{"routed_scale": 8.0, "router_noise": 0.05, "lr_router": 0.00119, "beta1": 0.9}
Below are experts of layer 8 (counted from 0) of a mixture-of-experts language model. Rows are named router (the router's row for the expert), up (a neuron's input weights, with its number), down (a neuron's output weights, with its number) and show model dimensions 0-159. Each number is 128 + 32 x the weight over its row's rms, rounded and kept within 0 to 255. Numbers have three digits each.
After each expert's rows: a language model's description of what the expert responds to. This comes from a sample of Wikipedia text that the model never trained on.

# expert 24
router:145074123138124146146090142149063166156106119148062165124102139159136137112117183159129131135182142178125134176138093127136074094153162057156138128130084122142139175122158095118110054080101064089183062133152121090191125138109113072135115106159162102134107100127096173115160111153116122110113141152116104191091118203114174120085116107151113162116123132112087076149123165130170092096133144196114142136115085178103113149093098128124106086164100072171077135147163147193135077162113181
up0:104153122173057102161092167122130153173097088130168122179139092166140156140145170180111058136108017087139179077134065157152120100061140130114106114069093100176103091124119082164122146126111090089157152184137178131147109086113145172127131108130147119114176093124101146116118100114115130079105185122183093103101162169074116086144107146099190116102161107158129107142135143107127104146137100139127153102131106101139154120146109179105106146113170178099167122218151100155127176129119099
down0:163168080167139169163076105142079144215120144125074102158111153151137127164123149104126118080102126162103127106130144074145087080072128136098056130167145072156125167135085174110145084135127100107145150147147108125134203144105101127107103079200125130101066154129069108129102092141120120178081141054134104112125101155098113092086197118134142175140099083110142179088080134136148130138098127130131148080096098146155119132114094154173118121152156169147203126071094145102087145130176160
Description: Prepositions and commas introducing places or institutions, such as from Maryland, in Ancram, University of, mayor of, Missoula, Montana.

# expert 52
router:158108160152125104158129144149178102167066113175168061140187103156088173152124108082121102107139141095125130100140115183124109123174202102132109198147114150148138134097085157117084157097140090094151124150151145095072114170075171155172095141115103170147159165163088168142115149070102156061120119193185131146139104127131126097122161071131141157104127090087087103137128154057093137164153120119125169133167172176103164164120116138127115143138146131102155148189189063192127135095135143
up0:083179089120093067169090124111148131155144135122107180068128136139087117093122173136088094124095088094145094112086139109124142147121141161146079100100114125059128104150124133156153169154146191136113165172135076129084098114132132134097103116100135118141127124147112109151122149207078123140070156163157185146110084073117189204128127212121148105132123130164122137128081137159157162132168128045155097166136185167156120131094155078111184149118088144112166168125091150145118124213148091
down0:129156119131136141131158114142092122119118104150111121074164085156168113130097158152183167130081161128088082125167150124105083146163090061079155123145115084104132166096120125167098124193137140104102170147126223086175144109082134137123123125100156090076164182113125087113138123161138065134138163167188110142155097107150143157081059142114146113060094104097136149191111142062153142134130147122146144113086125106159120074109126101145198049190181146115148138173103176127117159127148159
Description: Word endings and nouns naming people's roles, mostly in sports, such as strik(er), def(ender), lineback(er), plus manager, coach, player, police.

# expert 33
router:121121110135031089106160107111142121153158067141152101116111218101135156134116082165141110119181103079135097111133126199120161141110140143117131203130142092189145115158163051116126146087117137140140159160088163122105109150103134140124207053109095104144103131150118117169111137135140122099099074203135101091128092087181167141192146171145164134140084194153176106152168177111132175144124162146107151134090184149086165159117130160115106092095091146136136170100115096150147127133121105
up0:082169123115159138132110115163109113168144175154119125074157149115155134123200124162161124130120143096134046123073115106133085054143045128169096126119095180196141078111179117157140160115162142090106076156145145124073126123125141126158129086146162134159136127141151109127057135152121166085178096106066098168137130253074125200113102151108164142102117161091107152116168126099131180132126138097109129140112146183182158122095065128138129144118087119128145139142110150100110124101096109
down0:163059163169074146109151133190133153172116151144111157148113130087205089133172115119108163127136159103079117174129090136144124086133110104120128137157161133164161168145098175111091173185144133081098185088144064151169105096170115145173104147136148097162122118161089096184150179058095142114173116135169184121103206151076102097126164114201152130171140178127069144113134190138090149157100118132080103128135105136132157149090122145147117119203135193134142102131134133132138147125143132
Description: Inner word pieces of common English words after an initial piece, e.g. acc-oun-ts, s-ched-ule, nonet-hel-ess, pun.

# expert 48
router:073178111138146166167095097160163114068102159126147162134049107150174126185139137110185163107099097099161150159096164076161123168129163096041105122191134096110106154135124158089167125157114098128121160122168114102095132110149104179124127128109126086127180093114086117110145089143163149140127136086065106159159192121142096094142149123122145105123166056099184076153125162163195139131093148075156151105158170147183129116116083124159079129121122134096153133151085194090115128091131084
up0:157162080191139116127116131133124094103161127101152093137115083124146128089158152142096082173115070190133170151086160097135161126096168172103108109172149170103117089186117118187135132108125140138130107116139144162108046088178165099106141073087113111092149074165172143102111133129101109120135113151175163204093146213155105094115143099145155128108126132154137168096108108137148094075130128115098135109106151061074185099136078154134115081157179149108090107170084100076086181105096106
down0:106125159142132031102146168112101111124080136111222179097147144127129168099084121129111082102113205124111109165098176106156105091203161128177136157143148120129157174069169142135136110113124096104129123129056122069111102159112047163143113140142118111132153106078173135147131164164168102166126073121176101139115173180142085087114156139153170099093161103148156105138122140112139120117180093113110177168142104092148132139120115154166154050114136164132157095161101194138085152125133154
Description: Determiners and temporal prepositions opening noun phrases, such as The, this, of the, during, throughout the, especially sentence-initially.

# expert 27
router:142133109149158173164106123148130130108073141155165181138059105168130121167125117156109142087108105094124151187120148121127137160148145101037105140175085158120093151150155165090192100196144092121094191138131205115077099119162140169138158166123181111198142147088135109082127119165175144163153128103062108143158157103120069102128163152182152132113170084097139130089076163173128062144123099077170133092127134135176172099119082117156118108104146155099158134153112123140132177090109127
up0:140125138147115141116173125124100136090090115158066117081155183155159132120155100107110130144097130125140081071155130101050144116067070153125094098139062195169143112116141149080160118146151146199115105113093132116144151101085098141162148122096070155075138113147155139138091071106106191081111184099106140188153121132182100119127132167139144174122157077154144106146128118149141125149145091130177170126141134102085074112112157177099161181183131131091152114206114117195131129069094173
down0:114145188122144133155132110127128113147210130111114169103088130117146117176128127106141168148113111138063094117085131133115113129160131116123136108180150057142084169139121127083134167116166099101125153163151103067148060173156136098108080097173158109117104180128074100135108094071164160090125075071044101119139109130140111119140127168093134098193152115164090149187103123155150104122042086135097171087137133131117125100129142162156188163179157174125079116089084132086159189130113098
Description: Dashes, pipes and line breaks between numbers in sports scores and statistics tables, plus occasional Indic-script pieces and agent suffixes like -ologist, author.

# expert 22
router:160153129147092146040157073113096182176142091079090144142106103148141070121112159073165139115136123141112115111116119158173142075183135103098122106128156197130177156122094118172168152129139093066158137107161115150115151151113111052088108138133136181152100137216126127078149130081145121114079132135127193169116109183216170129087137076125111172117155169125165149161082089165113070119153164162116115137140081159137141090111150094109159131181075111141132165153126126161127134148130134
up0:140104048113155136062120175113075102154147087056140095118126115116143094107140115119153143174162143080122187104083142159145116141155148124131104096114102145087110159127118140133119145116139136098112115169114110131146172142150106101136149102033114125180102125105157108079112138149191125255156163140144107184114111129149223159116117118131087102115116139125158147123120179110111112126194120180052171117132103106112139149104174093203151152158157120163154089137184097126127160099141150
down0:131150128141183161112085126131089100148080144086119169121078123146134123171117165174148177107094107181135079149157109039187102147175124088113123108110184140128136101112189140080151132147170108179146075106180107174121166116147143121156109115083216112131100071094097111129166175161150110115112053121109109097118118165128168136111103162131129097131163153122148102207118149133092088111099149115106119073156043140125096115107110082073078096113124112110114099115143159130126073172098150
Description: Preposition-plus-the phrases after verbs in career sentences, introducing teams or institutions, such as signed by the, played with the, served on the.

# expert 20
router:137177170182171180166082110162123141088130085157141177124097142177157172183111113178147172066090142080098124162135177109145161175129170095113115163160078140083118155096134150068181120164144090128151169187110112083128082117107101148178088165128118134130152137114080144087162173148181129167121137121099081116096155097086098107167096107151130091084126083135135127113102160083174102194102131090126134130114162167125112135124109081184107104120118155086128133118074162108083200126100147
up0:134135138182149074134097124125118158157150098148116204075099192191172111169087129089101129092192115111158074088178101115144158152162110177111125110100173160128170090118122116089156133098180106179180112124178115162126141105143141092090156113102153103108125159101098195120052102115124168151117159136109101124117089110116117149110086152124114170113126126128154180121166111125067163159165165145130142163155158115164145163163187216170148192085069135143098135100140110141124097173121105
down0:097092091185165111112110147151166140116158153133141166164132115135149132095097135038120152131112103109109130119107124077185129183104109127133124134093146150079126138126126140092137102146165181097151113140185122152127088128109166098110088105177169060049072158056092077153108127114118186137185118108100115117194093108081116118131103102098113142152173087114115136191096106172082097094078061135132154107144157098135072123172153181174186170179085137123129138087101122095141127153127103
Description: Pipes and semicolons between numbers in sports standings and statistics tables, such as | 7 | 10 or 13; 3; 1.

# expert 19
router:136132160141158101163107123117173161185083072120097052127102087145112171173142140098091126156142111147136151119120136174095164114126123089145154135146166160091097113120158090089147194127132096134114135075114128114148116133091192142095111150091095158190186141134120103195115140095127082102149144182182104110149124130139097198139129088108107105104061134149081115136145149093151176096142117115162186154124100097123140131102127148040201155072108130096091153202176123173162170173135111
up0:121122136163092082130120167132167104101134128143193136156094128107159130066093195078117088053078115112161091121090076084120117078076136116146199133137147106090144122168154165105111142147144153134189149157103156107119096102147112131174092139102108137144126149131114153147115123178128072085128152092150111134161093100082114098159085117137130143114151121181112163143112151113091096128204100080070165134182105059180162133139177147107145198093142118123141095131176063122122130072179076
down0:046139158138082134179134158174208081134149136151131113132138164114154196108111116111117128147154071175140131120139122118150103097143128122142119101084108119165123136105098079115140115193128115122121167117135154205104131152143043114165110162158137129125137160103094077178120115152102128068093084080207110132151111058104125120138141104120134132102152162136135148101100113072140127178125149148111081093143161138093114122180109040082106192131041096102097138131134110152117072173127166
Description: Action verbs and their objects or particles in plot summaries and biographies, such as takes him, went, return, worked, out, up.

# expert 45
router:113162124133059152099164091120119209157137088107090151168097120108149090089131173078181157141139083141096081160176145164115146101129189075112107103139183126101123142108138156169155160149138115126126107122210072171148169122107123060095123157150064149098101134179093127162137136075105064095108085108096176173106119177214153146094135120082119171110125136117134147154133124149138161079162150161143165131137094120137059121106162103119152117135080124112126159138121150141059119169173127
up0:080112073151154134174183158183196120078137190161085105145150112132069146172113119135102151096113082114100141111138100123064118167122098138066105109119139149141095124147114108149127115146120127143103211048165167124157135055112137175148107123124097116126102155105133067130170191101137107125124125115146101092149134134107102134179127107167114143144143151110062124132164143171104161206108155088069203077069123147156152093098081115121145122076149175140164091126135163121171109090128114
down0:137141113072135129137132142101144143188133119126125126147106198105107079088161091161168152109161119149159179096138125105151204110077088086094105105172140167143112146078111134082117114120184098090099180118157128183141181101127127114095098063137097102206096182105118123100161122125123121104109156130146122083187211102114071160136117154118134130187135127098090132168108112195071176091111119084170120076137133127155172162125166141188162150139092127157129149117066145113142108163157162
Description: "the" or preposition-plus-"the" continuing a clause in running prose, e.g. in the, during the, by the, before the.

# expert 62
router:108161102158175201153121125206122121130068151133173122131060078137153190137098132158129186084062121122103160156118164092110146169158125086095125120166112094094125180088133149108126173121147117127117138182114101112113078072163105164121069140148125122125162156102120132086123114143187118212137074146132071192125142080128133092120108150138149117134173061094116101117080185115137082159144127119141140151093117091177109147128087087157128107193146167101171110116107174127140171154158144
up0:097127163153081161133150160123090095064114140106116139132116100184102163154139092111160078104191088161126133082113147105142148086097091146184175138128183136178196114135106106108073139080100126141074156147139146091146114159164143119168119139121064112110122158157130135167153032114151191156131106192125177104141139106157112149156138150193115114189131177128207120141130109108124174060118120148107124124103106163139144157165115080205161134099182163129142086102126129183110116132146152
down0:117176126046118128140103143105137117146116110044181107139128131156095115159105138172176081174139092124090180122130120115127176134133177126128161158150086172131111118178142156160139140183029139132087197117180094144085115100112172222155150067171133137136101158156146134124124126120055153145178142089139105112142131093114085109117061170112131165118083145130103107137092179139123120109110140146157177107110116139150132058134113097103147130124078100098106106119077177138138162169142182
Description: Empty or dash table cells, closing brackets and line ends, as in | — | and )}, plus oddments like cells, Arena.

# expert 1
router:139160125053183176148129106126068120108068103112107154150128124121139140143095088133137131114144163060110131154160133094121125095115120083110050112131162139071181152148092080160137128151159168109120133082161127123123117124139162132118114141177154144109104051100186142186113103167044140105139122157140174107120118125099202152136093131086147191124100100150118182069072173131077128127086181137106123158086153130177109151089136086113160076157165167155098153104177136100148071152108117
up0:153126133109148145132115168150131173079172171097108198072142096107091186113106125092150176107166147120130113115081097173106123065124174174157120097116084189141090099114070141139128190087179127131120122128192122155151168112167081091153112101161144120099103089159082091132092155108118119157108097081159117133128184135120086089093100142131207168084079156153149125116124202143145091068102110153137116126116138099138088119119107092118124132101119128045176107163079128095153100156069117
down0:191143129148107170073122095164105141105155145146115215172104139111162097161104169085156103146153099111126142182102161160140079117137120073127137152125079184146203187102070118088145127147109117151162064136183114122158108102132095130141144080150107167105135149147062108075143089108109088104151168067069094166104122154156122131131121129100138107112148124145114093219105137143143150115094157131146127101141083153125114131117081082102149101102170109120114113064162062111199160173104120
Description: Colons, often glued to a word piece, closing list labels, field names or introductions, and in clock times, like "Died:", "as follows:", 9:30.

# expert 2
router:080095118086165114121127177158050121132094132086126172143127142055150105137129092109141091106150039152094176167149183064170099127088114095088098113159177104090126151171056091096117121150114124065132131135123112094189160067121092111131085113114172084165161087104103117136120103175085115128108155114164167169149107106104089106112103081081085119083145119143104147101096164186120148076128179189136147109123129151140094102102092148167129099157145090135113123127147157156109143073095118
up0:162102088112108168144163160129136161151138067067152167201138138155122188156099145120123060111127148129134092119169081114172156124153076092097110122150180107108103140116095144132161114121124077136177107189138126096137084150177081108182151194110151078107122101133088145148114109106086145131128089116064066128209132137086139118156078131146085135147119093119125145083165170115156131131169088127078189145126151176131074122095128098100119132139109162129090121102064138152050139100124071
down0:093120128105093118125128119131103114174139098129113127090143146112144143116099164147110099091116171111087141174163146147107113226088112039109089128186143101088139186103148105111152159098159181071130107122151090072102124115055124106152078123147088163151133120089179088115102144134113119063108146187222153165151126179169107119146093132089181161137101151081107094141141175095109138166099111123176162148092115079095139127135125129166105111147155117056136166131176104150108073092103142
Description: Commas, often fused to a word ending, closing a name or place before an apposition, such as Black, Oulu, Kaloum, Conakry.

# expert 9
router:104141144116064164072141105167078210136189176139123165173085094086175094093146144109154177122156099090114074158127098100080108154130152094125121128159133119104166106184142120181155160182103093098131108079136135153143162095172128052115092092144098089129144158144125081170100105106105086147126106091092133156131157178150127114084161133109070164094161120124147167151107080197099153116146163166125098122130086142117047108106135078115133118118181190080123099156115133127130140130176134
up0:081141088142117127134113153089105074142154109158195116151094189163153139132122053151112127124169137100127155129153156132177123148118191087085136098152124166102155114119111075171131095137132107104137097150114132074141112205134164122106120076136138086162225137088157151156155118118173127101098102147147208123122146099111133097098160119137092049115137077117167138145108183184132093060138123106063119053165130152095125121114083166075137135144126109142160127114170109147064112158107087
down0:110177146147107160120132120103130103133164101091122162169118160145093149080138111150169153170152117103157094100198158185210139146097116131121130064135145050105146083152125180118128100126149090145097156101101122076155135099076105135133115100116078146199145074089105161093094150164110131206097144137150160122106083121101152187139130131133142133108140088092185118119103090183093125188144148144134097113092049143114106108096092168118052112106119131138181128106167110062080133145108097
Description: "The" or "the" opening a sentence, title, table cell or clause after a comma, e.g. The Search for Everything, | The Creature.